Below are experts of layer 7 (counted from 0) of a mixture-of-experts language model. Rows are named router (the router's row for the expert), up (a neuron's input weights, with its number), down (a neuron's output weights, with its number) and show model dimensions 0-127. Each number is 128 + 32 x the weight over its row's rms, rounded and kept within 0 to 255. Numbers have three digits each.
After each expert's rows: a language model's description of what the expert responds to. This comes from a sample of Wikipedia text that the model never trained on.

# expert 14
router:122104101137132168159217100091133138124146120136086139113089128176151105200104126126080132121131198104122133105149161087152124131148130111151151087117135103123069121114156146095111161108137142148161124117154122148116208124111054082045141131073198116141115135142189142126039139154122166127099147113128166136131096072134039130176117113110134094114124137127117141166127140096142118151123
up2:158131142129099158137189126142150084175114144119131123104147107163112113162115100109114167124107125120148069129138096065125061128094130156110123149106164123121107100170094138050134183138123129101135098184159133135140155122111097114157107170086189130141142112135105094144084143158150134117113172142116132182085073081163118203129122199102166087105113168103184117195070148147138072132105
down2:125036152093111108190142093136089159125110141120148117094136154115100134122140185148171106113114127203170144139110145100116158160153149097169071134030151135099122066104192106078166103118144181158152100173099133070113144112141136140139154094090123167167123134114175118142083142065110137137088144118075180132140113185104090111137166035140118142112166181119099104104108136144121065125131
up3:204100089123078113183149128135106175150144067117109106149126163153155145107125081121127148073168123154141115082072122109139081204120118080124114143147166093153150149147081153058101147158175101164158156070124150146110188132135165168077119091129157106158162101152088089171131149103103136124106161157061118158179146082111131161137140165112144069109136122100143103094143199117143089126129
down3:100107118110145167096063127146128129177077125075163092147077154130191119178139127145127139174177164169121065162131187134160106151088126116090132110157119122046145159154146112143103163136106104104090140189149106136153128092142164140169160106098145105123182141178176089175150145104128122115083155101109136103099165109157134075192061115131132078136111127129102131152112136149143133103129
up4:093122126114138184127181145129121102097120167094128167124086174126113172146115110122103137106156087146100130095113116255115112182123101091131126130131138112113101134157158137118139165077162111094132112053133122120086184123130049142178136093118142159113102142156154149091134160197129099209122120099132103082111091186158146115159180109192118125151112133214171157081078082137142115127155
down4:113106141150134184170138148138102137141100109117121120168146173104106148142112125165167102125128144072118086179192083145112097132147178135138086156209167114118086104186124170061136135166157118097124138096174127126122189134154069146124150098183131103093131163168111171088095185153119108180135174114133127053137117162159195138140163145103169121217125105144082070114112125074080162133099
up5:132151091105129120113153118112143096131128120116071112099114121101156151117146053122113199060128049084122180167124107147132170176105175140063105128118082072103144109115157179097124087177152144115124164183104082101165093145121091155051134195127109095155161155130116171216133151141148087203046119120135127171124173193133101145123101121100191126119115146140152107077158122099075100154103
down5:071093087141150159154160069169109177107086123114136111082093123140129117133108107099116121134094155121120140121112182148180119133148140139178117131140101176139156139098189082136120139140118184127063181087165132142141125173114112076159133121168170153083079170177120133093088119120071136127108175131102122098074171149178119126121138119096135162106054134084146152146136090140183129143133
up6:160140208149201129141160120092109110128196084094153147089139104119154104134118147138157123121180075120170126100132108101156126151160156108119106151060152124156154143104137180157099159123117111152097158153183146180116188193116115145126144127148086109146083159151136109147136113115124078152064107118107086131165140152129145097188176182105145163171129150142087108169160087147136126143102
down6:127142113147078092135162176080121077099143133111121115127126102126122098122051069167084102174125156156117108157136098119085124146114152076203205180128085121123198150170091106150177161180099053135107085124069137156180081175122098103126140118142112090127154121189051174100145096139101145142076112134124161202134146137124106082045090107100119177126128136179125185131116161141126083138137
up7:157100136205100111085119108075143108104108111048139133158105124164131110188161103187118152135130088129141124153114123139154121137128132194090157078153190150120123135057214152142114112101134073075107106065108100170069146153152086077132079136140146128127118105121123081190119146103119111161174083063107056164133099144102153151126123168108148106107149104111134116132156173124154112161186
down7:106154084085211130135121127137141150128150094158099113122146162116165125125109180106134127110103100129124138127103065068170133123164143157107131170107183170108132147132127145159115107157094063107136160142177152094086061061109186105117109140180131124210099091041148153174138124135119154144106153169103125102105086082163113160130085047161104172080096122092131089119148096101082118116154
It responds to: Copula and passive verbs. Forms of be and become, often in passive constructions, plus the participle that follows, e.g. was erected, would be added, relegated.

# expert 10
router:117113158109109114092103139138148161180105132143191098176117102084109124148171132014096110139125104146048036118109110158116147118185105101114180092129122064112057084193180094137161122130151144142169148134141124142117174114087052080089172096129190119125124130117119115131126131064171132121129146171124142129135109156130127103147097119113115131061174112107099150215095144172157104128154
up2:085164071108171112177149181151099089152084138079104156128191145121109142128148128082158157104124106129090164092145115125121093097139145145093145067119140146098112107179110097130091144144132103123127171146153065149165162064170104137149151118123171129147106178125100086120107083121113107122134108172143081121129063151141150171079111176155153125077096105104229093116145107129110128158137
down2:130155108141119131157134100098092160099191116053137108107109115201113135104081156149145083121135114128129144147076181112186094115067123165189144182134091147158121154136119147092101129094105161146151104137075127135136117152133069145101171094081142141109138147107173135049142144160115149160102128108139078086078099188148119106123120098103124152136141116127082162155097093120111155074089
up3:137069115090150134116139159142131147088117103147129175132103112085120160113136100123136153147125163157120168146117090140061116166168121092133160116164155149063111084088153096207129104139128096129161110126147143176151079112027166154188132138114163069154153195092092165201078143125103095078170138141130114112020117113112108131152128101123137133066113123112078119174176090100151105129076
down3:144129074163162118139124167150123119136198100115104148161156132133038137130143087166129140067141180153118049065148119142106068166112119103173124075097130108146138117117137162096164135125103054162148126135184100097112105105127171173158100098099141087113091114168151098088130120163150132182161124140057202177115156153197135153047104089137115082162136203108117154159143178110143152153117
up4:096110185099145149134148137067113107140177172130114127098146189078144087128142173170167168111113130121089073122133128199166114124127106115138149082116106134126112111153159051139138150111182186142157107077156150120109159118120144149069157164156173105120089140086149129133113131138148144082102142157138135105197116112134146080180127089081120140091115113082108123174155064103109120125157
down4:089144140141154098109181138141151149103140098072137097121115102101192152104114133138090113076129147089131174104172155124142139136108092081114136202098107135115115118135081147151167129135135097113103083086076122121136168156119115111136110170144081108148052125067088118097149096157149152165163112149144070159150187138111065135120167166107161099131120094110077128199126109144086096179179
up5:118111104118144140097152157090159150124161130119141088105110084075115141143148084130062183072109109158146143148187132067216095167089182100105095198097132139096128138074073121076125149118135132160176081052126144159100108150127151162148180116091103091101078184113119100097063165144141143145101129166144127178155133119191137104155138147120093090155111094107119122091126123160154164134113
down5:120180145093124151167134147172137122123131076068101110179133130120140127107152093135153123147161183082121184154166120154158079114157100178106161162150139120190067158109101128147088066069125144147118146138082101129080143127091107145130105128112169092086089153168073153138149133123061059127113064161152036141138089125192102097136159140158136144127079144098157129131105161070118120121097
up6:128140107142184103133105160062055120112115121143143132149116126068109167173161067073168166112172144078070149111069081117127161148137131143134125110160129142072170151131050099190093084101182101110123055148079132122142102119110149140138119133137157107150077115144140093117100172112152123100186123150138134144060143175104131153182169111118122177145139163133128198119105109210118163187140
down6:170169138167162124133158146156146108133141206165097104114116072119060087113132035148130077139137121149081126065101092146118106095185122139144105127125099178128110100152148122164136160140106143141087173139159140144150123116094148156157142144118069105122166155090135132108144203099095117175125137145147205139097103135139155110109142161140161116129141185122158107146150084105111095094189
up7:083154162144149085125088149148123151137151109158141091183135162141154111137132131120186148159140180113152143180159117114114106132093104120156122165103167132142132089150141131101156139135219083120100085127153169089187179124158061096087131114132135137134140149084128154160118121103089161166125121146090127103170080085169085121104155132116140139135082094098076180131160138106157132124102
down7:168137100070133151093072136168080133149142215124166223089148105157175121123143133129091129081164133128150125112141122045091195151145127131132161137118111059127084131163103118160139155107133138134199138149135203045125147137133152157117151129114091130198107159123166182169079098108125156100136154131123106142094112161096117154207098150127119136148158129167141107155116178144132079128123
It responds to: Name-initial pieces. First letters or syllables of names after a given name or place word, e.g. D in Darderi, della, Road, Charles.

# expert 7
router:116083142108199116162096132131135192136089138098152156084163099109189118127130066099114151137133066137033072097077107102165182152126124117186150135087146167103051166167176170119098103143139121123195149131124118152099145135139127088121104105143109117142107121123098150109136059183196117131139136166091151107107116091131146163140170124128188100115129130119091177149114114132189162139108
up2:155108186159113128090150120151080150222122145135133187109175138147122163170074076136128128077069143149086149080066113140136176118159120123109160116077151150066126128159144140101180125114192153152135158209140062161138134145132118050062164099121118118122117100107162088176122043085126109129070194122130096150134121112138065157176126097165114070132120113150096087147159122113166175150089
down2:127091086129138131147145100131132157121129137140151099121120145077123119176032142059151053117159091122091140151158128081095123094115125099135176131141181111144048139110117136143077128181102088118142152151209223126115133183119126134102114184170119123211140072132106115117099187162150096088181119130143152141100116157079128194129142083113134135132121126129134094087082134130198181148172
up3:080102148124139137122135164123130055134168116109127188190116131062063097158097110113124139150100102094108095106128142164120099117141093194111106133178144110116152163142077153133106158149144133138128049181120180112167129163086146118142127078099120175131121104138172124179170131109175096181122153090092070117147104109114099136114130152118085128145150151114187124140086169127168135137114
down3:127100137149116105220128099151188158149098185126113109183151086115139092147100147114078139173134127097175086104104046102076104134099084128134150140145213146121193158154052130118178130141112061118106188086058197142136165157178146167173107102121081132132115170106131079087022167141165193182137122159074168161166106175101146143118141055069106135120129125168125161133174122111086101144136
up4:089155149145151144199076100096160108117188129146156150150126104076026130172113170070160047152153094103144151081087120150160138160142067163152199163134146169086130106100122165113103126080135093086124095142142129114123131108075141122080098168128115089178085097152145102153144097105139062105131116092043100123190094188141147167107130156111141099134143174073092096179138161095142125157146
down4:139069028149143131177099157107111139121136099163099137137126172175110113143105109116173105111185156069137123010050129083189104158146178093158128085134105159149150108131147175157121066111187109153094095168123102115111155078143140140136133123147160113158098063164093170125082146138118082115107152086113165181156099093068121167157123163128122093129060121187173106187171145126100108085090
up5:083117115117176156107177178081137095142100102197158173177126127170167119126141174080104137143119119110110119145132118135105121133134107077178146176157165119134155107122124231122155097149064130125126071112108086147085193100107168099116124125111107084178098195085065148130115092160204106095071136090114125140114053124126139130205165121081140105110047153109074125137168147174130157086097
down5:112073125115143162104086092127124137152116074225153146108098141165110099114190077142112103128157084086090046068140148190127188120130149110115138098076152103152109101124170119202170134142115162140123167121139125104122137078179176125078114123134137150082073178087131093166145113089153131085066133116135170142128089130128156158178129194124181171079140182124133098094163122068204161100183
up6:139161157120147128103091117084123135148136143088143183118141147143109146097211126096124130066078098115116119164142110048136097149138131102145134142108129164069084130149162110175125121128181126126131104137134094086087128078122102088123095116146124104133161185112124109144100110178090132161092055119156147116068121141112153123147145127171145101151062152134118133130133116114079111174121
down6:116061119148108072069113063147159127157157187166165080104179110151136106131196112123041142165102095147144115174158166140129131140105112084132108156115119158187122111125164123126111139083138076117099133163107059078103111144146089176119102148070114131134115199100155125161130138188142171108128124162065164150127136198162152072127104186155102088128086103109124074094125137112127153116099
up7:101107115134122066115141158153124103100111128116107167112180093125159207138206110158120139032120140140099101150123107098123091137066120153143134106143141135122143110078085132138141160145123095190113145069133140148083087130142140103116150123115112114164165157131165085189149084143154076122124116093107120096139140125147176144165159101095089130110068116071057146143113136113109117089167
down7:130185079130090073080182100140099104127139121122052108146171141126126108168140129180169168137171096046114103165159130126134049150156112081120073094190134149136072080137106111082089122134144132175150141146101132156126127101134153153105127167100151144098096150058091137107126147185112094121110093136136153070153114137103100151120176146123105132096142139080122158122139077111097185108230
It responds to: Word endings and names. Final pieces of names, taxa and numbers, such as -idae, -ski, -berg, -ensis, and last digits of dates or scores.

# expert 13
router:140091111110160074108067137101169160112151135077120092170129141075016140040103157146070106131167093100132115129138144107096157119095162148169147133170151146109192122136107144121131096121116126143145147116164184180146132160207185078202121119114136132119129166143107152130142200143128077139111111136111074165134157159190115056124120124145104128199181124147098079094129120117080152116172
up2:149085122090142177150090140124138085119128152077126068097121156072048151095136080147145172092094104181102120104136125170140132182108136142118087176194149147117076104177126110134177151127134119108084099091121104128132150134137079116134143083076133134142121149084170122109113162111133083077158191127113184178085165152120161133163111143107113055109154082144102132092155107177125142128104
down2:192092097098183115106172140121149085156117124190143106084134104146129108132173116141187107189124150172087089173128060148157140121151137111088131197106163153134149164120129103122120118072161157106150091139095111144173135084115092064088154136122126147136156099150070138123119110126153144120132148205176076088104191118138147163129139102115121093115135150129140112113095124105170108089127
up3:148133128148076097095087084096177141110199128045162118147115124155176086169132144085217116169086109116117140124125160092044161101087138157115102081195184103114109110139120110085101151117149185093109102116150101109137135115191065123093128202100155148052165094100151149126109126132055124135064104110081097116170139147111085177143142129132136152118079133168138104083110169059089133138135
down3:091108075109139145157046133172120126157089141136246155129144186152241237126084123151148103127096129112125145148112094121123119126110131141087110191098143058168117154136131103140088105194136115078124106061120132112161147109145163157183159159149162111169158137065133154141169183173071135128080088108097093138153095140125149175112129120109146132138086124095088133098111150119117177134089
up4:132112109134125130130112133117145111066131118066048117178085129134161197139146168057071076096128096081164103100144092126134129093087116161151134114160110093135086202135175106160103154086148161187130164136140139146148132131148156124177136113074100178101150126102099141148182144074142125122136140137094075122148116172123105140154077170135126171162084106119072174115119124074144107100143
down4:092171118122102102099059113122151106075161139128078167110100174175146169171202103160132153140086147136152126138176106181170118130079108146090133166149103131090117120159099195111096075144127174098152131140146093127157134120111127132111199132107131118095187167134111078103068160096143148168097192136123200148162167158117146144106083127154103112170094122169170109093128112104062177156133
up5:156152194162102092096110083099115151170161111062151132103148126131025132076134160095106167152115093212085136162145155088100127151104113117107068125164159105125121118105110098143095145138146132156137103113126129150155178193141128114104101140179165104133125137137123107144137161206144162171116149139082115112108102115156120159122157188190153090112141158145120088132174117153167139167200
down5:100124129133069111131149126144123213112178151090161118075150151178136091131121159081079107134105098120163182156104157141182144130209144117130107125138144093120120107074140177085097168078151172156129079117068155084109117082136144145120218177087128107109081114088090121147150117073127123119114182114122151136209131145128138130128147132102153132142189169139119074145124104097163163115142
up6:076112130074065132109160195096087186105179092105119084092102137154112115158090102115145126091146158111158139142084124130092087146120130121101166082118092096113151134100126146102114095160090138102091133141171160172180127235105113092202081147066117113091151156138162119137109118136117059119114143103163086133126135124152092122136173151136156147161128080085171110105172140132100163140073
down6:127095139150102179123144113165167142130058128143081164109097177158068109077188135073112127151136137145116154098138153075140145129118184132094066113130105138167164093131124114071179157152082107191118113151095135173123132138141123102154089117134130107109119118145111074190131083163145085107133142165130159103053146159173115070119125154160126175137152132111152194125124188158125098107120
up7:091104193161186120114139137155166111083150140096144137139095130090111130076121092103137159115159125079070103097209080157108091098176102164128136091136158120115134178163163108115175128121175138119117131143151096137143094118113119153107123090160120134106101128085130118130069167102138153160166152140115175159123156119105103120086144151129147121137190227120138104123139148136100191134199
down7:151127158066149085159096087134134160131132074167155104146101160111092119091094139089114105084133184141102122090148107123105164146154149125124156163136140147085153137119170094140173170128143161153083159106114145112118050142140105151153131110122161133144105069180144135195141086169125144108125169133126156104089127123109113104112113136186108082174145149094106135147075110128157098137161
It responds to: Ordinals and proper titles. Ordinal endings and words in titles or offices, such as 7th, second, third, States, National, Labour, and the before Order or Cabinet.

# expert 0
router:127129101108151081111142164118120141151130116133037088098046172112190146182202073166103112106120100160098216117122155156095088104194143135201101131085096157137147186124096116116104164125137110086144105135135176139036108121133140100127129105169114135130101141136174150136161097086141120085090122151178129092136098118089128162152098108139105104094160104123183142160103125169100130127125
up2:163127153208132104131091089149109118155095076106120146129144166148162108076161092177043160110122145199138149106162080122077093119132136104151097079133147124170140141135116100066122102193164086125100093106116137121089096150131138130138128066141097146132134092102131176125095086084154188114105110116107155110103149074057099116090101122124114132141086102118062096087141092128209119157123
down2:105094123132146158054197117081156138154160074086116118063199101128124033108146068164131104120105151103122099103126091088148136154140112113118160162186150101052118165145142089088153116188140167168059076192124112136152155129168101134105157119109157113099114122102109127101125113138150141096156139156091115035126140157108200121138132092084152113156145066061131133158110141119166097145102
up3:138135119076161102136172139119136189184112160124121111141134161048150182090130120108117099121151137104127112101121051086139126108135088140191119141142133097144098173149113159109065192145139073108120072091122181113134127092095106095131107149141137123113061077139098083152155104115075168089100122147139067139174082148132113134107101021135135142133127126099137133115137109175167132193156
down3:107155167142097092146148153132166144124087119166138069176076198106104118174099146158161113117164154065127136120195123150144127135149124157171083093129133112133112172130090166104100107157194136120149093152096111129166124102101170135113151152133099126124106150139084124137127164135128172105153085128098055128098121164152141188141139117128148108136114131186128095146118056153137129135116
up4:105117137140223066109139132117081086168115161142091111122118105107184106171168089115096170088130158113125129067078123162188081158138121134165102133089152107121166096090097135116154184156126110084109145082087154143106046132163141149121189125177124174089136090111152125102115121112141183099085104146143100130154109083097084156198168172071096110113090109094100166152150151142070095138115
down4:163145156139133146081149150117067117109131127189118128161182100082121124148121142134096133121166134091121122072125161210121090133121151119118075122109121117139114135162180152135161105170078157144132109073045083142182049100155131149123137078126110109160044094102140150116142104189134134117116072124156135132174145102113097125132160206093124104105108175139093124115135211189125119068154
up5:164069097091148103115120147155114093108108129090189111087087144119146107140155147170154092138150103123178179055088146099157101108121147145131145104184160140156119120084155174132191160142118064158073104120188101118175103074127104143126194144180096126174123156109111155162113120135161121095129098168142113103143163099148131132150143186167111143140177098131147115150181100113108150149127
down5:159108110141113127142156118113155132170118138143162094072095137185144056107113137214117147124122091140088132098143076188167139122134100135079140057191147136049117135160185072096100083081166143172110085138074148102123173153175095169158144149155174128149118168180175110141101108038118124178106082133126116158144136129145135174126064133119129134141144089130147169095117112160180124121163
up6:059167079106102177050104129153123122136137107095111125096177120214123174095085140061131124139120148128126150140140162164083152188095131165141103171135140125109115196157088138168098134102149101172154092134114126132128123050149139162124085092143075081146116135102148140116116152122171090132171124118112167080102149085113184111120141099111050110111150095109095081125114170123110095102182
down6:144121095131145155081129109139115179112113087093172088167217151157108156140107162105142133121097113105155204085126150154164103106116137131115132155193095112070129139114152132152085140188157142120154155089117139170159147121084116112094144107116152120136179127112130185094073130123162125153100139121142100109142093167120117183103114125127094114164129156097148085090122140140082104104118
up7:201153109152102125145157152171105103093175124107168096177159176092149147146158157209115172132062090150100126126117163203117236148116100095146107160140126119132184180154129102115100148103107136127102118115151107105110091103120070118129158154112173096119089201115165120110109117136146093173109166108187092121099194140076145103198100082148105071170102113146115102089077153152108168082108
down7:148131030180151107131121110082164172157094113133089181103110145116127122139184138107134126127152180145115100080122174080169160123135162156183100155105128074124103101127139168096177079121164140191110107063051158118085127117095165120124122139111104130133137105111138217166104087111130014130089141116158092119139147127131119115175145156171047126121100100131147116172166108129103179159136
It responds to: Foreign name fragments. Mid-word pieces of foreign or transliterated names and places, plus spaces, degree signs and colons before numbers, e.g. Vexin, Guangzhou, Věstonice.

# expert 11
router:133138133122097137114207146093108132138109116136051147101177150144195137124172115170189178095124121120204175165161104131144138154122164131166072182142082126177097161118098203139110140113105135127128131115150113096124121124145150154134119114070103121097136132122094106123163121146162143130167129114175093084136100103075161161120129152167147128158112130152104163111070083127084142123109
up2:154145210149137070151141159070123172180139147093056141107123103109086141031196085140170153165116111111157195149107161131070128198112173110121100141196100084172148102139170107144077152157186188141083122074144082170139123138118169178126111148116124111128144160128115155135072110132128150118093142178132111130127112127130126090156123118124095074151089131125082185061119106112107171120165
down2:156107143167116189160197082100144132139107168100108123088171147096125107181188149104155069143159097126170121113112132065099048144133096149137103096152160130213190160113130173132143139113156093121135096171153079117111149110066096123126105173182113119145129119149058133157151098155172107129129132133125066160113137122155113099094174152130128180163084167119146102112072178183126128152126
up3:155163119111129168170189131106074114144110125153177126093165077102136124136207147057150195111087075125157135142091152151128112114156155105113186153085151147161118070165118113123110183124159130132165109141135083142147116059166141084179162089135102173121122105051078090181117094125204126106138145172149112161068181083114126140088115141124149158172145131175126106128151128104108129138104
down3:126175117176206196156143075129118120059105142198103105166142138111112044183081128176092133099111132146125124115173131115103162123165110154131119116142171115107126160163053115143136086103099122137148156082139144192150143122082146083085125135154157107128149138183197138108138076130117168107132105098159168136088106124170092111113098167146123137113090142161072078118136096110137082145127
up4:125102145118112133106122146113107153121130119138169153075127131193142143122117106099097221049169141120135122140077078162188089157132130159102137090123112106101118138147145146059113073177141114198147123137130168158134076124121071127153169177046134168114126139120130182106135123084146156125126109159130096080158099119134153124168081135183100094097112152114094166157176147116123113074117
down4:156114142089112136151105105124087122133169136069101124126131136145079154114111168126153153109066054128085093111136115131164156104125174151132127096113127138096158140147150176029101073103086031163144102146116138092124121102146147133075216157100118175159198138115109160126137101136145147179103120164115088125149131131167108067150188090123156152122123083110102189120117128132166137090163
up5:176068165092111108126077089104107089127167103117181124176150120117101108162116136070122189151066077143160161095122122103072093151165151131127135137128166173158173117149112128141145153150205096083132125128157113195172165118133096093171145145132169083105136084086123150130080121173161109191118131143093139087088140181130158153103097153178180150170139164147149175152091131165160125157106
down5:151139123153080122161104107129133124148164157096211101162143125139136170088092123134081109072123099087131067147174120164131164152142127131223161172117095171111146124166093089139180122114172134098091116114142148060092139151134130120140031151118107126103064064100137112134105099164133123107145129098137110183101123170109144147163142118159181198151107116127122145171101137134076073148122
up6:110128047133128117098123139145082138140118140107137139098079169127157079098131163148127167094129130142143121096142118133106109101136143091090148198039151101107120104107088157143114112103135130123150128161172117168107104123125077120104099146104136084216121164175055071152177164089138154155149130126213102132168190139107122099169113144169116063103081134159067118127144116159102158168113
down6:130159110041078095138120147123085153129098137134141152131105103172111089157135116183104165158142149075110142067096122129130109179141117103137133084094144114106125126164135130148077162081168130115206094141118128112147097139119196164095107108134157122169139119087113115099125164098050139178127142144108203128134124076118125058123111108150100077116095093079140147077146105126120088060142
up7:134158125130095120097148164133135163138117104148106133144132112171159136163159129131142181155067118109121107197147119136095083104130097144072128105110176076108069157119125123095124091075086092095085161130124174158135096198150092156142132145141220115139137096208117144154134150139082141111205094127121140109103167063163130104168098148090058127156169150118087112123059180169134134119143
down7:109168173172103160149072157112149154168134091073199126088166119157062081069158084066141112094101092124131142111112100144155114130124073135130168177132098117095193117117142116128152106157158117103117149134138095121120104165088072081157102160081172156080158111089125146084132159153172114166163173067163111203102142137121104136126149117153155090155132088066152092073141114171152105178113
It responds to: Auxiliaries and mid-word pieces. The auxiliaries have, has, had, having, plus inner fragments of split words and names, such as ast in mastered, ab.

# expert 15
router:114124164102139155121131146154110135162113153093129132100184112143209120164197098023120124189129148116060118159148070208150143155168125084078126119089108114122043090138165113150183133126123117075099117125098131094094097116076136132146150079128110120111097095110131147103133070081137103116187133078135155092111078155098175173112127158112111148041145079090180191172132112157093110085103
up2:142085185135132112131169147174166088065143109081134094112108151166140120161137091141178107091176111100103170066138072106118143137091113112189096086094160143080171114127109138063097131072147147119108080104127137095092151085160137144135119093167080107107144145112121148084167104124131126150074125117190091136178175136093148150112111124112157104163230159134103189135179122084079082150152
down2:171133184085142112088107130072091064164078142190134126140119186130139134151120094090110146133144177118129129156162182093120110112086116158145171069157108155100126133103135091083095084148095120054176148077097171085134177099136130126169096115134190171138175146157127122131154146095139150050128130134161112059170115099127122146093133170140150122114104147175133133116127101156076200149156
up3:133129156110080108158102123128134118140086074137171059127198185080073132083158149095134144120144134164096102148066070155111124126146161087136118197084155151109139074141120145135129115155142120113128117093152099176087136175165091171150073200079165072112076109157122116169172164130126176168097166139083136141108113121131129125127169132150096119062118112155060135154115154101142179156131
down3:135141090120089130156196100114126127131153128170116134149165113140103112144141121139160137125134123181086058142202165126115137124151117142129097142104127135157159105206119105105074140103121019122147174143095140132162135165081103162142120091111108076117125099172123122077045156166121065122171123140098098146152043161089145178115080123182076117099160095163147125150171130081114104154104
up4:082113169115110141094104131111154117145093118077092110069072122131112091112176143171121094164162061168108102112094137128186157131054138099126111093129143051164102148116174144076131108125143124148128101118092133163158098118154128160167160065141166128065152141139124121109142062152173120075117168129141144077063146147139128160164115115102137131108107163116137196070118098118143137124173
down4:112135101157104109121086100083100134132110139193110161147106088104188126151152149118085117115130131143109139135115063124158162121139117136137058124140114194047165155189137186156131121163130185052080093167074155103062109134092146139116122070149147095128159123176120185089111172151105168086154143138105104145140153122099135158177156093180139113097119144073173107208075109143140136138129
up5:157156143123166151115065174139156098156141169158147165107119121070102130121120099138101084105170174137116158173161103147077119152055048156152107120114159109133104041131185151099151057122114166168135097176167133140140154094039144117136118173073086085108050107138138166113106173133153113080108155133156083132142120157135102111133141137118109090099203055173038162117073154127104176107068
down5:087056153145084185085087145082130167093074132091110146102133117093149092083145161136111164114105144092187059105102128224118121144134083131141156150162172112171110086140159164114147163198142100148128063131133136102119143084119054125185127150101093121124071123101109193102102150164138146108129118181089115149159130119178079124136128141121096039127107109106156196109111167147166120192120
up6:128141120126192149153094138121104184088169156083097140168120113128109109095147074114127100178132123048122160120117141165057152162086137118100153154086095124086193096148120094157134080103154064094131126122151141098128096139112135138141182093074074184133151096064117172156156142146118038117104112047157044148113149143116137177169130127165120106136117101106125126114138129135088123192097
down6:135113108144125132084153122061116149103134166115166105158137111098116136209094178133102108179067145080165130115191084185059094165112146112076146147134164078133089144110143139111125044102173144103105090114151142099103103122186120127096109114156102147152097164163052149112064149103082111125116093118034143108179106129112101134045124159094171095144122151133097158099106125141108072126157
up7:135101115101103158123118110194166118102213140125095133166170094125158122084116063122115141121093127133114099134130114132184093136085086094132170117164133105103130076096138152159140107106170128103169094145160080104090078140105146138164101080112152145102111143196163166113150182141167132079189134161166152052117193142126097115172112089146121161120147177143085217109149144108103158131183
down7:086130164131091193183130076167123072092097081090108135186099082128133136109065119122101099187108095102099110122105137089173076104141149143129139090147098153133108098113106116113063124144094179128164087092147138105103177140165164136151107156152127130105101103145173103089123062201128130079156097090138083159089138130115104131161102149133142124087146089106081053110150112137085144167104
It responds to: Table pipes and names. Column pipes in sports and election table headers and separator rows, plus first names and capitals like David, William, Candidate.

# expert 6
router:137066099111145121074108092112126072139136120170149055080113082143076145138117115135147123117076198123195134122154133128132058132111142148116137073130118112128130116107086099102124176150159203096146140125144109153149089198183111138080131126126149130119190139137144115138160149116128168164110100101123089148144134119127151112144078127128045094115119081139130114109122152050064107096124
up2:161104180157166039098177104119093120124154127148083117114176132151188102106147154111112093116139113154106109202092147169149104092083114159136144097143141128170144116134115120094094192108180200120138123143153159133105135188196123099082152164193125187067154116153083143112114078130201092184121122030117141114194180169164120102106128085095135119156098135116143087105130183148093084147150
down2:152137168134102161112109110122101116087115172228138154062149104074160126111105210086114149110144086190121124147118100124150111110151139153143074131097097111131058128114175152087116145079104126105111087179046061178113119146122111150156155087120073117124116116098163144167109158121130100118178193185116123115109182097154159111141166093122146064110118175115105124150126111144185133086101
up3:126160138078155107185119147131103128192128091151058183085128123191124150043068073103097115152103117151149118095093154141153163172104147118152137130090152066078124156109184135084063061097150167106163093139117197142139155083048173132120101124083144160156136081099149108124191133200091120121145141139144130113114205176142124122124097106111125133044102086114124132141143139136119144167182
down3:120114115090122156146121116146186148174128096122095177118150076192115109125109049098146088134151135121192138078103112159139129160094161121191153169154123128059100171178131126044152124101135143106115139094148135134114135163124112133158081123099165103108106144166070134137120175209108141132048139120112115126095126155119110105144096123165144085080097166124137096116112107092106066168153
up4:000130143149142169107121164059178071093079098086148135151105106181117175130093121124112171075090167196132130120155115029141128158136147141132120133157131084093173176133113126131148129106131106122078135104133144086112136127128076142118136136139095102130137153070131118107166168144091111222210129168084169123140159196130126119216114132106163124163182107062138139088114151162129100194132
down4:087049129149116116131154158091163164139139111075130093114118109139069145136068045163101107167126148139190083126086128096098121134145065127126126097129178133117112112111191146116186158115122119111153095141203072112106128086104137135178095141157140149179085162159158109082170129146123150134152113109097147151139162150110101169137157081126112099130157153132172136140148060124181106104149
up5:114127167131190080137134087089107132192130116131156147116117128139081157126117141167119141190188120147149144120124118169125063072084149095105155054124127171098126159184123106122162173112170128125084132146114133170124125128110096093086158128117119115148134148141100127106134100072126110105097109099107156134154169177153094103121125179122221115150186138129151140138155148143176098167105
down5:120133115160200117175190111128083117108143179122114143162124122217121124097154094155084093175077174085135117131119141126106134164152103122147128132043159097128129082149107136137133149174129149112121126086068141166104148098126148206145142149100108175113148167110081129117088122095143144143134186177210160165108114157098107131213079157108130083219129143111150142137106120120125171133190
up6:117143171174105124122120181111159136133106159116125106112103122181084145117124129116131114100052168118148121086089159122087126109099125100110099117102109104147151078155104215192174103108132112157122068099117080149140118133149142158131110117131150129126132101140099149176147081149131095087165105175057149128088159193152065133101142142139096089131144076079122124150170201148127166120131
down6:138160142177143122114070147105128152127197119107151092088165115145128162130135183106142163128124168091132146142131116178033120114152192088122148112177134159153100151127138125117110116129105101093139103127137180149156070158089108220151083117104140104105063126137050148105203125208114100150178193188137101069064145089199188068104141126123088170086096175223162166159142122152143062161118
up7:100129229123092151131167111146126132148147096120123111078123121106108079134190163078076153209106147081190149184100145102155133146176148202172131061106127151160146213155147183100144131115126126145159086117124082217108120058125054142118141127122138159155109094132163116113076131122178187149170123134122127170146141120102059061110138153147114077136140131128129156082118061119123139090065
down7:114150112086108098090134146180174103069118185121126103108134113065131108137154114140142197111110159131156110155111080137136140123111083140146114175140116125071133135122122075115101150164142052122170129125107106140131148188099154220158173167070117127113139161099094217164119139130099163130116051098188168113146107117106122142152101136129091134144113096090125161142068063096108081193130
It responds to: Conjunctions and clause links. Coordinating words and commas linking phrases or clauses in prose, mostly "and" between adjectives, also while, although, or, when.